config = dict(
    n_layer=10,
    d_model=192,
    n_experts=48,
    experts_per_token=2,
    d_expert=384,
    d_shared_expert=0,
    activation='tanh_gelu',
    moe_layers=[1, 2, 3, 4, 5, 6, 7, 8, 9],
    router_score='softmax',
    normalize_top_k=False,
    routed_scale=4.9,
    balance_loss=0.00106,
    balance_bias=True,
    init_std_router=0.0221,
    lr_router=0.00155,
    n_head=3,
    n_kv_head=3,
    head_dim=64,
    vocab_size=8192,
    norm='layernorm',
    norm_place='pre',
    norm_eps=1e-06,
    positions='learned',
    qk_norm=False,
    attn_scale=0.125,
    tie_embeddings=True,
    parallel_block=False,
    init='trunc',
    init_std_qkv=0.0361,
    init_std_o=0.00807,
    init_std_up=0.0361,
    init_std_down=0.00807,
    init_out_by_depth=True,
    optimizer='soap_variant',
    lr=0.00683,
    beta1=0.95,
    beta2=0.95,
    weight_decay=0.045,
    lr_head=0.00828,
    grad_clip=1.0,
    warmup_steps=200,
    schedule='cos',
    final_lr_fraction=0.0,
    batch_tokens=262144,
    seq_len=256,
    doc_mask=True,
    train_tokens=802300000,
    steps=3061,
    dataset='wikipedia_en',
)
Below are experts of layer 6 (counted from 0) of a mixture-of-experts language model. Rows are named up (a neuron's input weights, with its number), down (a neuron's output weights, with its number) and show model dimensions 128-191. Each number is 128 + 24 x the weight over its row's rms, rounded and kept within 0 to 255. Numbers have three digits each.
Before each expert's rows: a language model's description of what the expert responds to; "comes before" lists some tokens at least twice as common just after its tokens as in all text. This comes from a sample of Wikipedia text that the model never trained on. Tokens count by the router's weight.

# expert 33
It responds to: Years in life dates
comes before: ")", "–", "″", "}", "/", " –"
up15:181107156148155123095105120150125091097112132142116133118113126094130112127122132148119126065117082123088123194146121178102118147144097129149160127148124119079184094151097113146135138131177097
down15:135093130137139091148150120107134065137123085105152123125100153113112137125131107102097107123132123153136117119099153092119140109156135075169098114149128101148120122129145124136125145115133083

# expert 25
It responds to: Occupation and object nouns
comes before: "s", ",", " of", ".", " and", " in"
up1:096122117126087148095142106132113098145115112142091113167130096140115167155125100194110086103114125100134086111093131138166100129133114141081151121129132101159163126132118120138119103099131106
down1:093130116132147109165140153116119134106139098110137161140118121122108144100116116098121131127110105131144128169100176130135150149149136130153125147123101150139161115067134134136181132106125130

# expert 0
It responds to: Infobox field labels
comes before: ":", "\n", " (", " name", " information", " career"
up0:133136155137128129112104134093101110127139133140119129162127131166105121113050181119103100106121116112126147101136106120130143088149117090124131128195095161132121138141133096120106149090147095
down0:117129164119108104146134106162138171123163113164129148119164123106122119147124129158125197183167155141136134121131107109130148128139126093075120132091113152137128127096147130162131150095105152

# expert 13
It responds to: Capital abbreviations and figures
comes before: " |", ".", ")", "–", "L", "N"
up1:112111120158119130135104155144149106128143119115104098109144134113144128133095119166133142102126112137156112086178144123104124128108128127102183090097188168124148109156107068119141136148169133
down1:150109133087115077142189133120124145133172123097141103108091166161159157154141146136126087112117112123135134143122105125090075157127106104098140126174115105164154165106131117104169167121152181

# expert 29
It responds to: Closing parentheses and countries
comes before: "\n", " |", ",", ".", "\n\n", ";"
up0:131155128129152157115134130128167141101118115091097113119118108112116134133140120124136100094131165075177122115093145131146149103141127097119089131135135149118135131114104123116174120168139154
down0:134124118145117159143107119157134149116150117104132135138110124160146155143094071105183169166113092102152113131110135137136147161134142113172122146118146151162092138126118087117126088159131132

# expert 10
It responds to: Table rows and line breaks
comes before: "-", "|", "  ", " -", " Win", " Total"
up0:150126127147146126092176143108136091103119145138103141106158116144146125143153126103128088109129206088120111164114106131115175104108165107099143101116168123129114117126124147143131094168143123
down0:151157153132097137127129114117107128145125105120125105099147179121077155110142097136136118114095115133099087105150168082150092173113142135144139157102104103124117089135124105118101096143104125

# expert 35
It responds to: Table cell separators
comes before: " 0", " 1", " 2", " |", " 3", "  "
up0:147096135121156108135131147114126105145089105123114134124155112146153075118125139154163135111140154149135214123113100110152140123154143106139122146129075139152157114142135130133137119079153148
down0:120131187129151131080128119116135157102167135177126123131138148133145168095136153116139155085120108110090120160130146129120175109121152144149110143138154113141150140114138129141129161145109157

# expert 38
It responds to: Conjunctions and linking verbs
comes before: " the", " a", "s", " was", " by", " an"
up0:107156117143123162098121169114129138122128149153090107165115130150145113146157155112099117098126099155123132140125086161110095094136151085135117122118126156151078120144157161139156156084151133
down0:124141128151153139114105137140114123115095102136124086079167158100128095106125148135072129131106126114093131070152117159113142132101091151125102104094110154113156135148134176172082170138149139

# expert 18
It responds to: Concrete everyday nouns
comes before: "s", "ing", "ed", " to", " of", " in"
up1:110102087110096146144090114125114147145118123151154115159135101092177116150138160199151134157148095138176117155166109070123115111122158122143147100144148107161107144117132126131150149119121144
down1:118144156126104183136115143135146140140162109144154108129066146109130118179099150080152128102131140084114128120126136159162146154092113151172135105126120138120125103113111154151099129130089140

# expert 5
It responds to: Auxiliaries and clause links
comes before: " a", " the", " not", " been", " an", " also"
up0:120118106178119139095139084132136101159118132164127121113122152101145170139095162097135135149118134115125101143119112128139121120133093106157108131167110115139105171113129147140099103062119184
down0:129106160150155115122104092133139135125100169172104116095126104138110134144112107149111156139119130136122085102136138135123119103149105133182125126144072161157089143138163149119111099145100177

# expert 12
It responds to: Quantity and time nouns
comes before: " of", ",", ".", " in", " were", " and"
up0:126139116123135121104129132134103118112127137131141136138133088083138179105148131101146155079170129157106121141141085118117177163160121146116149140138139106138142099180103105150131117152113155
down0:158133150116104122105124132069078098110118141124081095121161168104127119120131125100115096137085071130093138080184171105109129131107130128105101135122144120082121153069160146099110113074087139

# expert 26
It responds to: Prepositions, mainly of
comes before: " the", " a", " his", " their", " its", " this"
up0:119147099120132132131115127180109130171071128128151118113098116162138149140091138143110154137155132139124143131095093123133124111131152111104083113131063130132127117152113121082093096125100079
down0:148111160107133113130139143145115131156154165165171113086101123103173100107113090125162119135098158093123125111140152109153131091146157097095092113146141128122123127154116130152130131134139092

# expert 36
It responds to: Prepositions and month names
comes before: " the", " 18", " a", " his", " April", " January"
up0:088104094139109145138147142132150096149095145159110133134153112135149154103145139133113104145107119119181126133154130126128133153107108105171141124174079132109187089127119158150153145172132126
down0:111139167093127149159132120093128128111170149137117146122143088153158140121155150089126157093140124119186128161159156140123108124156135108120124127113114156099100148116188109104102138091122167

# expert 23
It responds to: Sentence-ending periods
comes before: "\n\n", "=", " The", " In", " He", " It"
up0:086127121143128112112146152122176126089148133097101112146130122125157122143157144172147133123152139117167104121109173087099137151146122146160188143095156131129095128108104132091155102155148113
down0:095131106110159158142123099111114163118160173132124150135123131135120151135145118128151097139101144154110126115112141104104079135137067142110113083100145143128154185115110067100104153105172132

# expert 22
It responds to: Name-ending pieces
comes before: " |", ",", " (", "e", "y", ";"
up0:139097077132131082123136075126075080125113169116150093139126119142154103105134123126101077100126116109101134099139108158137124149120092174130127151187149114121091118145083082106097114159130140
down0:112084170134136098127110166119091113119151068113112114120080157119120096139130094141150120129092084105118160153139149167160134134118139115092118146170076093098136128120115118112144133101148111

# expert 9
It responds to: Clause and cell separators
comes before: "\n", "  ", "\n\n", "|", " —", " The"
up0:117106149101131147139148172112151136082153103178117128083126129112139128087136114123149118156065145140122103136127106111107141140130097142142130151118125103140131140148153153133151136098110140
down0:113100110098098128133102113145127172135104139141150138162149166151097124077162092150132111133091077146139087113124095122136105108140163144145119138133157162149135152158141147128138138158137095